python train.py --n_layer=18 --d_model=128 --n_experts=80 --experts_per_token=4 --d_expert=64 --d_shared_expert=64 --activation="silu" --moe_layers=[0, 2, 4, 6, 8, 10, 12, 14, 16] --router_score="sigmoid" --normalize_top_k=true --routed_scale=1.0 --balance_loss=0.000113 --balance_bias=true --n_groups=8 --groups_per_token=3 --init_std_router=0.00926 --lr_router=0.00109 --vocab_size=4096 --norm="rmsnorm" --norm_eps=1e-05 --tie_embeddings=false --optimizer="soap_variant" --lr=0.00412 --beta1=0.95 --beta2=0.99 --grad_clip=1.0 --batch_tokens=[65536, 131072, 262144] --seq_len=1024 --train_tokens=628000000 --steps=4550 --dataset="wikipedia_en"
Below are experts of layer 4 (counted from 0) of a mixture-of-experts language model. Rows are named router (the router's row for the expert), up (a neuron's input weights, with its number), down (a neuron's output weights, with its number) and show model dimensions 0-127. Each number is 500 + 50 x the weight over its row's rms, rounded and kept within 0 to 999. Numbers have three digits each.
After each expert's rows: a language model's description of what the expert responds to. This comes from a sample of Wikipedia text that the model never trained on.

# expert 26
router:508384570552541519535422527595494499451409454514500581412524485554452592490477515520425519566506498538527608461511502464479504553515457490411482480489447443522472504431425538539483509471556506426430423485501456464441515571381484428580541516488408558408482408481468467410557484498489498403487467515425431506489578549451528533443479482498476509466499461426411539506476552458465567553505
up4:499541434584482422552564411453456503450478513487448478492526487449484559507538497538514460522522545535413414499356440518513447533480503515564494500469389489512468450440432480492392585465563452544554498543469525513441458544575506440526475525541432583552438482453524495511441439454522520417491444494440456542605569430511578583469595468554482476498531574442485505480449487473384531481443
down4:585507476449442456478422576542492416479490624452416525537500494551503427456543471550459473443534437487525446482541472513517575491546490544495541455459514551542523484530496587520572475499528527622418496462424614539543465511488500474488580548518460529498513488609534539371482549552576533479491585442474517481445543466551616498508511560586582529496571531534486387475423493497533496504456
up5:467566518503485500452427520484537419534558478386491564458498526574503557532493460476510501497566460516466413550435550473467475541508493481484500447572531471509523475511392589519477593407471421524487509517604530455493481534448513506458513546562508451407483594519533534594504519574377615426533489597462365501489499545522456510554498524514459440538515501458480536457590546512604427507517
down5:498446509567590454504553402555402487550463436524506510450456559469492581505417506575533522489397377577451468545530461493470563436562559634500457428516545465481456414488483438449478470473498511456541454502585459465497458519501502466568496463521484540512443529542479546407500489477512459519512534442475513469483446451471509657445555476419476556491450490495489488404463419574483511460577
Lowercase word-start letters

# expert 47
router:587439568522542480575485576523485407495408520510455571468439456583444580518460554468465543515508623405558566509570502579424421509482470469456523404464503396537465452506448476510488628472550509493441422493445491537473528519400465466503548555484488469470505472456493493574531481612558465454426419509505476519433482476479514528546417578495435505455570488524417521485516513486514483538467
up0:462482511434446379488497487463489456487462529521544508536515501490497450596484457518577504479479640378441626507426443488543485543494487530490514512523440562528414421501493395472509514464463492495478523544446513569581452526501454490453529505425495531457500364457491497489348592534485450567442465492442607493447559471520439467522496511520490451504588459501474440475486471520560429475432
down0:485474477665460576542456564380508492541577491486515531475511500457477459414443575532566509509550459445575459581588594522464457493481523567550508489491531516575606535416475529500502452565504518503543446466500594517507487460473397511449545490517547516442498535496425556583436542432549414618487482404550496531511448454506494428525542479498524479574451549478495529460499446437518463528456
up1:552490472446540417464532433519484506445556401548505487510515496575431621550502492455373610531502463525516511478470477556497500519531544474492408502519462611609474446538549547404500539473564497503589515517479527564504426442509425521471537502577493501498494389521517462581517485584510505543486444485518531516515509524561500397586452385508468418509509581566461446534438512471505563570498
down1:594476507640418530470509545564495547544479423485498509467384496512552511477546542511497483460484491542428471450528502489469467442447505437540580502521706477544569490505568501514517494542512469491423468491550403499427498492523485558526444489470506495459563500570474521506520489546532505509509507368598532497394616480461448451508506420500570463527501532500433518517546428545593518569494
Capitalized word openings

# expert 52
router:469478524588515569537485578508497455459451402565497580560505507558511504581575510479468501534523520504498513448516551455419548584475480544476418528478565497482496489527413605565415501406518565461450539513416516487432576554529394490540609491479418491565441444414439518439541461519519495484508558520524565470527479484432526481524434539390476491445585493451496494411555544544464544581464
up4:544500504523438559489453584492509524586539473431373602548537478510489443506453486517462530489553519480521439481528579463496503523485463515580389563525626441470480504568508525494449534512504474460618547437559480454486469534551528463514594545559512556496512552460557451403457552536621500430497595429508595545524481479498462432461526458449467493525528517624531410464451527543479499554508
down4:539533557465528471520495486561532495609558553542538410487422517540523509524516458520522489514492495429565478430514536505410488548521485493498551416549447472526470479382475501536590610602516530523419471516533549466528422486428478547558517450485444501494464521510451549610481576509495508589431412567467436475556401470482385476476538475437493439569496437429455523583541512554431442496439
up5:510545583450502548570463569475560503498578460684535494531492467509569502474533483543519477475536543516599496503555507446527602500437491481511445526504465462528479475471474531489422497486621512537429452588522500549450543441585523531481461517412444426533437499419548497521498496430444468519507489517589499441421501498465467515478535561416525448560550453332441457518541543429529531535497
down5:500501604524408503466482427556485495623582459639598468604471514446549495521519608526440439454505454482433524441496498462525441488506552479505547470596412475557449503424481569592512468459501406514515466527503508523494488503370435509503405483540334466545466497515477582553459561474531495523542460497443545519502442504514500501472489497490444477499505537506456483538525447487414495520465
Determiners after prepositions

# expert 37
router:596491517495462551499453609517513443432523485527443521492486512534459530497529537452513517572562573442552568509571528447450455643437506492479569540440563510508506491465505541556505566502556438563431401472447535517483586540449491513541543544496569462528386476471421431568451467442592489432521490494468558503470496523469635489548512433455513496434471488471466508464614537414406517543494
up0:374453442525501455422473525560580538434578475583546591448525567527504516532416478626553477577409491482528483422524513447497475422400490460519500475473525513490446440499535568457461463556537561560535518535473523421526502524501491485534509543544519444516444447571595551525445511434527505425491506516507490468457443535402574480417492511537481498555567514503601415463529550410523462463422
down0:523373547432499549588464495582514508498441482454451429541506489474523473553354511551484484498548539526440481479549507511492447506553580519484530550485475473539549480439429494471584483472356538457504505510435483509500490536505407488543550568483418484493500578495428370477471481504557475527521517504455460654406461519517470536550578534575435372546495505538485494503537539542520553531453
up1:523547508510571439516443400401511427472503480470556523419508484507500468550440513422588468515505552505522548494616498436475494482561527531512458515503460496446618448436531493574615497444521392500496494494525431646467487423506436530468549488594585479500489498542513525431475468377495535513425541523490523542488583447532397470486524522452489527458451454506451491416523446422495559533529
down1:497448450520466474471461444505570395564516495564470469567464441472466546478569521456450484537544502485459409563498502552492519465464504460536435465433561477469519408519496488442419532456499503498560422484513503477544601472474603564644468407500518617512491585557555486543518487630532453509573521454483501458501389508508479536519497468478514478555465504441513523551469495443418409486630
Nationalities and country names

# expert 59
router:488493583585519468491443596485539486429418421545441492520452441494500524524543504575452512515552490520586588426502583498509548638487529545450483462518504441495506440446447487582473565529605457563427535537445411449413562529568450475557503497545386534447499530372516460511522484468499462518489482524440548538508501513486545520546477495433536553480575527484448466482451512476415493509375
up0:492392545478486484586415595506466533469505481497559376498472504496578415474508548413527484502573525484451475447536470546505492593550482530455499454545501500568531516455454563418461431496508525515499564524455444650506546476566429450484494488491440543445458472471504386485470462500505567546384479487463542548530552534381470557477512453466507536471481483615547433502488458559410563498454
down0:562442604582432441392520448547546479500483516541499642490485515533555489466564496544486621486483477551475500563506537568509468425475466475526516431469487480432547459485573500513533473511555560465493511421480479434460554543468555609608514526370495520531478504526559560528525521498569466507620508443527593458517498427566493418500453500511454542519458537500526483564458543485620440483522
up1:535623453484481549421537608567509538502483502512441479546512469550458558503496517452498515494506566456497479447487527583452548557343539464501444532480532508497428470484463561493513495380467405580513542505554502409442456453427501503516486483487536459471608532478591490486481523503601469528534531452533540458502472492454533442624443481488445539460465484443470413526546493441658452491516
down1:478427574546542446449488404440481515534476589457534503430502523506650467462560536527490462536493432569511470530474475470594507439571596520462438472502489456434556484481484461530516457520527503436505460446532521556507509515587501482460483581517444550510522548374477481521467440502525379549448422496417499534587513495546518458400528466532492515499572482561425555445381508461481585422514
Function words, clause starts

# expert 25
router:541426501560555493602510614593514479468467547595466530472507496561429500549458491469494587537560561536475543487565541516454481491426416517531456380490493433528478465564475464473476498449456511540460512557425482479424559528448432346533481465491495568381457431518523477446505456525523490486493438513488533489416604482476523490503463525508448436444510456461454526408521442550464501582404
up5:510529442493514513548507502372451534474470484531493504465500622495518539427395613470519493507496532473496395504531492552448589517548516560474518484439520521477565461520499524488492522513497595401514450476611402515540515478472580542409473575592551519523564471510573610604483524430450573516531489485461546472454521565452525538416466552543523548510480480449538474394504600535531450466497
down5:594471532428514441445532585535449500558548406464534461477535503573470443473517465486521587564412517490557546383546488477546515559464552478600370448541399544468475463554489481505473509529499438531428525492501486537512498430541487479445518457476439547515473542464522449430387511489480497408457454486529492539404544480536403572544588496477518419518513527502478447459505412494474629499459
up6:556606487523459562520501518522531505557599418598453528552578457527478461459517481471418472476551461510473535466517602452534442500529437555540454582419399452470457531459516526465539561399463524487477541474515463557587522530506463502537516497479583516492414476406582483417468523463519435524458442485543518432463480511510604490524470531429504492517554466576577511402451615572494522565547
down6:525585550518420412500507548471472504465434480444533407500467425551540579603483463498480513447478542315430532497479421557393441491476508476510520539462532448530553514535471479471462511467456569467457440497461548418465569453469487562557560478625528532450518538544516569428538464481503545521479496516416480459527555488516550470570529567430413502507566519474542514458583407456474520471463
Numbers and quantities

# expert 8
router:488446539531583465524512533513507433458464532559491529460418390507458480475602505441472484575574598466526522490538497473477533503538447643447444479465432467476490517565552614511521561391534564574435439573465508477483471511446510528502513541519404562527495444459451477579514440491534500475539465541485532513438519488583534469478454544502416524338545436469456426467470507413465525511467
up1:480478476533506401557456565439516482489470488536543546479532510529518510472494498502410529427587515514477480450535472439542394519486522568436502423518485513497525434639475544544491463377479505469553466441487490594475463502587489455517495475412499446513510458516521493477460507436361415529590497560392419557445504456521475508435508474505464548510522466338522436458496459416496550420490
down1:475504558465451406407499525537498543555402556458552469524496475495568461441485553506509492448423466526562431417459474413500514407401499517471558540521553515525552491478509458492491447548512575516543466575522454494504500480337564428533456408380492455500510534490502540501443639496572482515470527469573533435448553511522593526486515502547522445424532617506532450511467478525441454538504
up2:545543506393551442476487622522494465524507477538487473481431521577532506627546495492545516477444486461515523491452501454413504438486508492533525467514427493406452512548451496526560464464482462450571564421426540450456394437491498527556607544481378538522556437499540463474460473479495442482593532588415499485507489488481492395441500447388517456413540504566510500575538449469559561541543
down2:477460514554473511451549461563488501624491557462575478559498479533414484529584521538466595532508557468458482533516483556440431497511480413555526462509458441491515570415486472500487461437465474606468521460487477524553458436531350544504412504558485447395554457516552474518476529375513479567613430464441506496515513624484443498585485481530547526490495449451472494518459554514556568537572
Short mid-name syllables

# expert 15
router:569454507476520480535465505523554491471457530561417537506422380503495583490590548509459487481539489383551535481521608509441514568501513514513518479457523432528416457555529460520406521489564521564452474631493560482473523552516499540533554589496423518537496492568449524539473464588557414449485494543457508558447521618456519398533452518472472573476559490510422524413544551480380480514487
up1:545477432542525579472542506548620467542526509544433467419467487491485576566556541524534494499542465491495448440522461464567518468491533439485547502462572560523402571529481471386512481537481561558487439605458572557464516440515502482514561572502518518554462594492498481492504494642617497430480481546435476448509475516474423672488524510502503400513538575558460543469526548450467489476498
down1:475518526466577487470478492614475528453473443401451487501428467430536473581551464534524573475561544532528498584516411482549580484542488627466542548552471488465558527446481542462553484529466549441579421550514417610488526493439527453449518428514478530411506480446463474541365481413462491504517466586474503407503498445462506494578523506493521479484612453474534399518460477536576464506463
up2:525473481496445512537460452496486534572470526512491552496486405535499453463610433490473529573572538510514412441452475542588538511534556540454564517443545459495385532431513510518464547535489580507497531550509584502460563457522478601490506591531531432471512480395425457439530460380582508539505524461596547451455498538519499514452504427480574421374497423489623526502523436479524492452482
down2:564592496489468441584509465486460478427430573449464428457532612446444482578435523462506444499487492531493576458377481503388530574477505502480382549452535551520527513495480558545499539539551410494439489419528527519503499483516502478448433412506517433542451428412434550492517477578501415537537518493469487554574530526510526394538480388491468533546474436580424469551510454463465492475473
Name-final endings

# expert 19
router:622432534534512493505423570577529434391456476555448512422501471548431548534490533538439469495528463519522466470513526568530556480402514497501511443435603479514431398513471532450506481533549473492411471621481449386530496544515508461530472495463473473453438481511485470532500536552504479479502544469451459477498621590531590538466432595516500490522535492540445518435459512445358478569440
up1:474546535517486483560450501484462484478382437448471470553499519580411472581399490463487554428511457519442509527565546435555521503508522550490566449478550431431510486598464402414475526617468487428475541550464475401490539588538529472495528489531466465500494481452500436515522621584543545497495481526527515399507514559538498456573507515431436508459580534436499425526389532540430492441562
down1:519432451521709571365421567520464520413477560488487497533486506453446531469480466456470538491517481375513426493505530508433459368441507453544499482504389506602531419545557474443539498509518504501486458504463554514462433437459546504501513464585498534505533523473520513508530477511475572487538410470455503485516550614594523524618510489504523481506475518496477534536489506485417493569504
up2:456524536539540515453511577481490541552439533526543417554513557500564468488543412512497436488512457566437486510538572526517567441467454548575505495496449525414494447493496379404415452407479470487440485552506508494495572515464484482539443531461484397464521485439493495514484511528461548425512464523523640531507587491519590352555485557504503561454508500564483499537428626561391499484480
down2:479481418519574589477497462541499442489449403517574553465477475458560502543352478465479460551483451560540484447430523416528485441546510437515519514541527416512455590449519550545550502493499499532489513499459528525474524440545476497504524512536531574443651482437498588559508492555520417531429430453556472456485507471464512486521523477552458438555553614528476546457352397468550443486472
Headings, coordinates, line ends

# expert 40
router:587444512584481484511445513602472508455486498587405608443504491476478616520456492481418501452570498406561547505510553458477534635416507468459447521504580490507489504474545515458441523416505489514500441503479492502469556517564507392529487637467483445526534476512521509461498436520515457434530475584559533485457537530477483559467393469499526492421540452501437466480512475414444520462368
up0:498489416622553529416431464424452543479534536580431469451489546473461534517459401550446578579547538450535517531430520455453526520431553467459493481474535513468447588539526403580528573517520451421512530555544525536513529556475499505503468548572468550450498498495574445487523606542488487479545473512391589483482476460530512562514444585507588499472491545410516445511489585473444480478370
down0:456572470514531471468634519585500478563433538591383620489440482460538509471491553508459445392492482449525457501511469549511427508448460432447546500516375461534555517485495617511528485523521485564434470408482494504479491510533463455596501483462500432510541420483540422473409401373448516569566504535559520507484479521481491482508499456476505492501562485581481516504578460494398528523510
up1:432532435575534495584467513499485542410475509576442439457421468455454500564543528551492563520575513444575556519548471463565571408534408435590493488670488480576529476440461495493480472454569513539527472511475512489504492440530454495522500559508498539551517510496443500501488436471399520493509495583618526423544544460508487506533442431531535446498556418473530562553536429394512571436465
down1:616489545536539520488590466674395535550502510473448466510502503602440419512503455486581502443447552580420486585440473535373515499515554445524515479446463551534457440530505511499407538560566534500492561493530465458541525549504474512443485467542460521560394470455460514585498544497572550487545502528481535380446495498539440468471555520537499487532484570466562469482442471483525437540575
Empty table cells

# expert 12
router:458488580555585587528465550583558447501422455535507566417460475499480656507481535504499558404530547494550530426510462471433396493515498537475471437488480544478462450482460531514531555450523513526499539543453549369394544498430524430635541532454443452437474475413467475476534481534530547490518420571528451514412522530524499548433462575412494506515498537494410513462478480455491505517508
up0:531514514501562436407460553461619505545505426491452536435448620490471577509489472412516571535528473491457471454439494487494455527637522554510465552507441543431434517522490503433486513495530533543569566461373482430406558511474516517496572566525432510432551542409516462521506604468513443572463474539478524462477450602548520527513578505510430466507502522556496556491445431507597482553482
down0:570522500511455504486564524561448492555418511445562443501529468494512441432526485539590450484443429454487502556495540514536603515518535489458468481495493434435465497476499532535456496527564522485400475461571411548495428409552471471604509472448577530518566599563488600411399466611505567523466511458514388529471516443513439493509495453488616498567452491412498471436479543528447563529553
up1:461522496426512520433493550548547520516464464504556506455576549564475495458454559499480462450445517600551559397463495442428524510522540457462518471510551475516479483446569457582428589523439445478459524482481403470496499464542426467490511599406484482458473559446433526497522441531547578476462473455511476495428487530473483620384453456456539553606435448508441572465547470640486567548516
down1:445568571526356484529560504450486509526557429464489440525415572562524475547500508537443504488445471481587503644532455474447603486517486520565474471462478571533436513503439481511560482495508552449499534483475488486458503597419544504596435385611467607462459432489572496561512496532559444501443466592525454445537496543562514487546527465506420550543506503474547468425516446557530506524495
Capitalized first fragments

# expert 29
router:560463589540514555507449538467554360416524567477477515408491431496420520510435543524482539430545580496522571512526547458438559542410496596461494498552550481492421526528565484508461481502532543498484486522471396538490516560520494475571538589533511407506549453405494447516546459478662522449575474465462517514529566499456608507527478456447529482433534573471470582463479518454487474568493
up1:514469458498564550473525471541472489437466597619493499610459494516439510485574435473431439444541490500460522542576548439535530445523498483583550553558561594587475532465536466547458549497499547500478471531548470585512549463492479506507470540500533406529464475441482419435576494465633453633463525553515518505496492502588487515530507536555445495571582597493478436553535558453538547486395
down1:602495485562470517532466536487523416503406566392477498432504495558460413595503532531469473510398464524502521552420496515492525540549523518554496515451483578499474559388591486418533584548515455544560409448520474489489507481501515514443532449595555509462550611521378470522471504537500487511570532501497458445576440380511528495498426540500450427534508426538456478542506410464544430511532
up2:488498478501479559454481511452491481435483511468549513418478517544493501459457472507521577502616530515484543473492591531464429443503481522487500558591509476556416469486438503461374414503583503544495489480546546496465567551593500521415451520522402498537498597492485460458495527500544507487483524490552504409466387631445469351508436506461488465527534527416486480460558504465456613398575
down2:469500463519568505530635425390459490475429414490528452450537575442495475511584450507503496473394493538461549500460492614488526471550583499491570454496428529433404442531523533502470552552472452523467459535574422496566448496479572541578514559468490510596528473584482509487477522520382559448458482510474517495580557471485433518488481536449532416459558538462651483528524478513545522489474
Capitalized name pieces

# expert 62
router:533486560521543554525410626517489495402432546561486621445414434471421643511509543517441555521531542493564491434563543528480574479476446462483463515489505448400488445475546442491500527438613487564501438563440515490509502518452519404544497541521502479429516459540487538508577442499554486566542489559483526597454499523503566485441500577420515532485495544548495539440567473541420504537438
up4:555474436506489518449499549478514549521401555595452522463524521467511500519639505453505453486586438585498473458458486410518492493458504411532570491523452569457556551494527555551497425533505599460467491555392494500362495437460606540481431486510486440482594468524516502498539540517544510518516562447515558526565467463570478538611432544367538453452516526466474569418538533499511495521507
down4:414502542381495398520466454604473447451528445544564424515432503523531540491519449581501471554473481461523567568518456539584555428509423489508438511448516436529572477442471473400489500491570530498448443461516438482540501490531469405535478509380449353521411584512496433542497456463471516546470498536488439481482508471491478527468617517505491453570547485533457461559477539516402488479425
up5:501482530555552474470468533613483488451656502608477615502462526501484480605511534424638512478535557547523459555489533489544489514492499492450566472454529531466527554443501401589493508444529482446402548474515544471571476423507507569475466470536503388566461567552539546565468466459521533489467553498544524501454432446566531530516466508511525426511600524545513466458485539584413443505444
down5:440478596369472434457452509465455560468506604513536405450514487428429494540498563548491424543460437428548538544546461629494469540542559414534524551540488506537554459570566396502489557558609473532459476419538519565474559529510529494438472480462492478431520482504555502459574495549473472549568530471454603547518551543530501507453566447470469458563526512470485476570481538418514502511414
Commas after words

# expert 28
router:491441588512594539567455577559454475433402472558426561526468490553479566543461522449429481531534497482553493487573537492520553672483466505358443516463531513491484488519394544559449547375571532456415519516451506512456512596458584519525549525465455530499517492455471511464499448533535510430475511478486455529491530529528458410555493522518460502467505480411403532437462537534436553534468
up5:401531462487410553511439460552474514426465584564470499523523544576512483500463419459445426586622458526569506442510519428551441495559408440423423523578446496527474455500550505486549489459461494463464453511500547527532465588521452502475467497440453535422489613408406487542521463551569476442539531495537532636490574559512511444488522518502547478545446521544459528484554542447549549566536
down5:447443512528512373550479521438547467503530479434467518397540545459429420525525619455464529427441541559519423571445422499478516477354510545509480564457436530500520445495545452451457551561505509549524458476483495476551486455553554516478490522492621500528561534502520512460429500564469456544506389536479419440530383575526494538569468472561495486538434510466425493572441465509522415467482
up6:472455487574581508584468412504542513540538487470431577510458504536466546463554518497468453605420482525600558462545510406544518552449461458472571514533548548541642539509461494523522567455546559431404460598532500519426550540570546597469500507472487559488530485462383526488527509478459441502496424432558471459502496566529395551517562508494491477507420500491480472435415586544498493481552
down6:481516512468539553561582505514533485380417521553559549499532555497487540578496476496374524496493551527488480533487485524453514623488481581505506509499548500586394600410527485489514476556536513434495584467595502444528494464482522496539535480497443485484462588526535518441544500591474564457466555511531497488439507366488549397561494423487596458486508514582566519469436465562567563595495
Objects and determiners

# expert 32
router:512344501558589425621495585520521424432480503533444589472415401543500566475505585544468534459499556395526522487596533549399525535463504458463467491457529470499436389470484435550441559473523522524453504527453478480458514520481457475541569511485451532517415469532404549516550453515601367464478471533484530552498518493481488438486430527531517516503516479495456512425533514531433534511530
up1:448423386512560526546508534506504541340480439494436499466548520363465437525546545538468474503461452511499528453484510547565491427442519434568508629454425408508485552442526459464497447479575479507529472583508430420445537520492446431538461595465435490488472472523427554503480551473505430487550475499530547454586491490480573439468547530526508450552464504450527485503478466508473423489368
down1:379485481547439494425399444490505443517477453417392521587462568544567447535485456517500529489512384480520557476561515475525539479534482617457496483527471492516540530427432493538473505463473575485538518479411522520503500476485604465433462435502555513557467512387541464404438471419483595512576526544438538545530500538465541484513516488454548430464425539485542466465554567490365452504505
up2:571482503483499523463564532578536465377434446469503519560535442485415483457438543533446538533463532446462459535488567479435543422445486476441456580462476484451427460484446537583579486496503547547542510449554491479542458600519474561514412561498550400451502420548465495524506456369452478466479427550487506567457478535449492507463543422434453416446530506390536607584502456516466505526530
down2:481451498496391550555405500441476442573583457545527488435492560481472568464493520489496485507533515515556586499483477516520573577406542534518430526522591476469618457564514453548496540515508530591479481484424497452452502486527457531601541425480607446544598537433501570400481506468589460493543516517540494523512536504565496447488491556517537578570503514557386421420496496488594545494458
Word-final name endings

# expert 34
router:516438622501603462553489578531477492449423489496458548508492483527462535490474576515411528567512562497551490524519497490512540534562475443410376498380519451517465500546449467594442540393541510459426506517480413442449528628511474481580552502482497552470537455459432540475511385517541511445447467496427510579484558504520495503430508574501490521465500473428416511460491608526435539505474
up5:497502398501519447507479529474495479453467570541520550502626484512502572466435518481484436490565572565503518602465489586553544468458421369490452573513518538454482475497481517532538493526542480469451485562419414508482488505518390534396510524471517546538551512503393577430447423552490487430502398521483428599470477466490545514596475554511485447532527505466463456503447434577488600436445
down5:558491575514510565549435530426489474584542488396474552428454503452592483493510498448530540394579487583521500613567488557535558485484513465530411393525526503516521514500491431533502544506606508645460537514532472454467547530499594494502503417538530445458483510541473500567442571503496461478517520563461451519433584381463592470452488491526546454455555555533513539505423511467577475517462
up6:554447565492568490497470366511481487386522492547537540501501484518440455555506493504445499528499497543546480446551523538603592388564496452518578518455604580391451510544442405500495486532550573507474515509570505496590448537518486564408516455456447485413468481533503519552471443545583502550568430442543472567569535574538493516520425447523457477532525460602563495481454446500491537457542
down6:414545439560454559501508556470495495529503492513525476474530513565480543510520466518465430423472551465535579394383463428462419478523482470403451484498430471604494482455535546507515525492471418516522464480472482601505427471458467509515490490533510505610504546588473378427540574442485577537477577405468440498468484548447590516476498569415564555438467391473514490541490412500483438506469
Words after nouns

# expert 43
router:508535464524551578523482560592501455389451498506504495488483431507486546491517590560422603525502588490601536444493520521482527550504477522441464424500539502532429442472478454454410547411431479569445445461469552448452462538555440516550490573424521445424520479469455570571467427550486442456549455480525495486479523616469566508421443523458530569515572393486478553468575499528473506493402
up8:433546504493627432527496520473454446483426527507524524555458555462475461427544531547513546483464570400505484526554490481479504538572465462479459527464462584511446530516576352662505505539560511541510496437489514504411506407510512426504485476560399564489526485509541510457519503492466470543489490453591403487480536438555531488630478510488570475582510467513531447481551567491475521384565
down8:467643552451443490508405539599498533638530479503542481398507414538453549492537605444560449549517500616593537520444486530451515520497632482467551515505562444525546495447429544417483508504541471474522510468484473493473444539503485596422542487431569402535497496453520447481495503464457483467497499500413451461505452467495465460421488498490483538504527474566469482477485563472600506473403
up9:468552545534551445476488546567518435496506516461507593566451517432563431494550545518594476547471568474485553514466577442422473478415554456508465480433473531449568540470516452589561530481476525549489482435489436582505448535494425523478540523519488528382502575491517550553513593559425474406501512500477569490660543485533551462530433478581488470525520407508431482498487586549608505455492
down9:459573487424503453557562522514499598409427539480506441466535538509503520565449536436494474603541476465518533438491447490617465545478583488523398544545556434416471492519486520504485571476474375528503434445557565417520482455524482542497410535494549471519500459574477473472488486390545452476430521510469438511420611511456448534494612474525523550494494546479511503505582516490423420595509
Closing brackets and quotes

# expert 24
router:577432570537559439616466531473483502482449498527482525452374478503469528477510555447389493560513515451592500473501491453501531533510495551420479533478483363501473510467491467594440528396494515539419483515469434473459565658469504523516578508531430518471570469456468495468563494473545413483476544471479476511483535550443471436453479503475505577454538410511371516443514494572419524522458
up8:566522522520454401621462506412490465563496503415479512599475467470481654545524596513471594462611421439501521542457481468496574486485461425486517489601509446532506450523485416598429506461485553475479506547459457480465498542493512453504458448493535548470577549514577538424543435510528489487520488495405492450415577518488485398518524471498522553507508479453486513516389521510486431413493
down8:419480505441464538411460524538491484478508472525602498467472518510592484509452451530483442535434561465500470492603537469554422494590574523493498503479499466541460488512453576450543567487563400468515517446511609617578524436496432446483547472559417490495471504558412479496468534455402450510550592468549483562621515448543504510477443512495572362496534507551507465433531458530523544556545
up9:570499508413402467489599456442453510484569598553536501568543486570507474543490533485495481554500517415504537446489560454509559543537472503537412461568535451533504474538474601503519459523498575423500507493481567505469539565549538540498389487532446360469544520525543463493505500493521450567487486599467569483474519535458527475441529482411456441525440431499468426655426513583568481437469
down9:456493550631450476469555501487619518569538406510563456429523447580477515462507430546481519497433499486521536525533401521531514492514473460475500516482525504533417452496524440510451436454478464640475456465541448535475410536512456437595533471525549555527535486477512504489472540468517573505628531450532486551434535454554497411517497407535453567399597509470538496534489403566461453583527
Verbs after subjects

# expert 6
router:580415560531612500595481547571524391494460521548465581471433359547468604492480607477449540472491597422517552548591555532414409525456435509421522413504485408554496437532488481523443579471472475499486513514465457514502532527478442499522552548492485501466478455456449492497519467606566408445479454494500513509465510476526468518434401526496522526445522502475439527481508539506495567545493
up5:520453426519474468528475522512537508577494444518461563517550471462556510497473489439443611405539552489440569545564460521462488528448518547518525469492557487559512372504511492544432562400455544528544536421516559499562477557515455555500522493486475532401579521438456502472435559459540575512587632492388532480408488552528493553430432478492604447480506522509477465509565561498566598542542
down5:536426520544519477553526582441552454548481451466449572535478536521514584530545469531525511497485515539502505471555500495532532515412479417419515587515465562492527476560559543544434499478532605473480443565543576517480450465561581581529502514376458376439530585476486498514497537462509419551488580506536547526556508390554517417509502512496569429431453478473600520454509555581557612525496
up6:558509454440524556531471483603500485417514461572592569510584506566485514545587495427541569564490434485482584506536597485517506430420490591578533450446488438473488461532542507514531473546518560483487561538534473521438447516454474486415470506559567548520460516499484439487539504553487464519467391513560515459477570479554506494594505530498546573546532599564426463538492517675466431515516
down6:503434406465471471517498536581539471593494451482530613513509459513547555615526485470528466558439467521457513527615539475475466490565568477424569501462601481511477424417567499523513539476497523571506445436521500506456496382473475500467588547444525481453470535536511471501557475555531561538541508490597557489484511447588553529529586491524494524571538473546474428584577465621422457541431
Mid-word name fragments

# expert 0
router:491458648571604448460422625558500472411392494548478494446408466476493545569471513461473565559551460504581471484491552437457571558541523581520448491503474492509465449465489468536437544507547526473451434511486455415443495524516493409526550564431440468494536457444450511484496491484504540507444487531524609540478477521464479545544493468497569550476551459466358482456516471477457492572399
up1:432518587523498532539416487495461510530577512450412518502490461501491422555541497578410566564573488560524477443433475532486464468530526473476492506539439477404491491535462478543489534443413504512454516560488533535576507557471391536500516538535616569584444506545464502400499470462445420459477503475518573537511506493519449449557424470492479515522589491393479501553439555490453507598330
down1:508445429520553561500536478562566468624530555437450541481479462419482558609363467500485499391540524439479531563521485512510429506399530496534524529547586469477492503468553525454526511491567496503491564348518520549563496458509593550501459522537501552516567519517527498485523609495525443491479445490543390516546533519548470528448580482555519430510358481493533607491544501463499503517493
up2:505505502486471442496535416400474481458482396500544545433495474484474573426435564405544481526493571558438370486501596484519436556601582531568574511506498542556523544494510458605516471467393515465526452435486448459568510523427559441503473532572415489480485514457473532523518549547494494589588505398461476545446476493483539430459496547413513526445541483518526429485537390479498491503508
down2:402464578598524394462476585510443504543545515514431500391519531505539500524493458486560585469519544461536571510573448480424594440404545570475503463539484490506490499516510575432429498548592575493520485579472517557492492396496414591467543494477593481598427474490563505544466484432471551507457475566471486487585574492546481470534493514520425528555419509501517535428497468523573487466440
Copulas and articles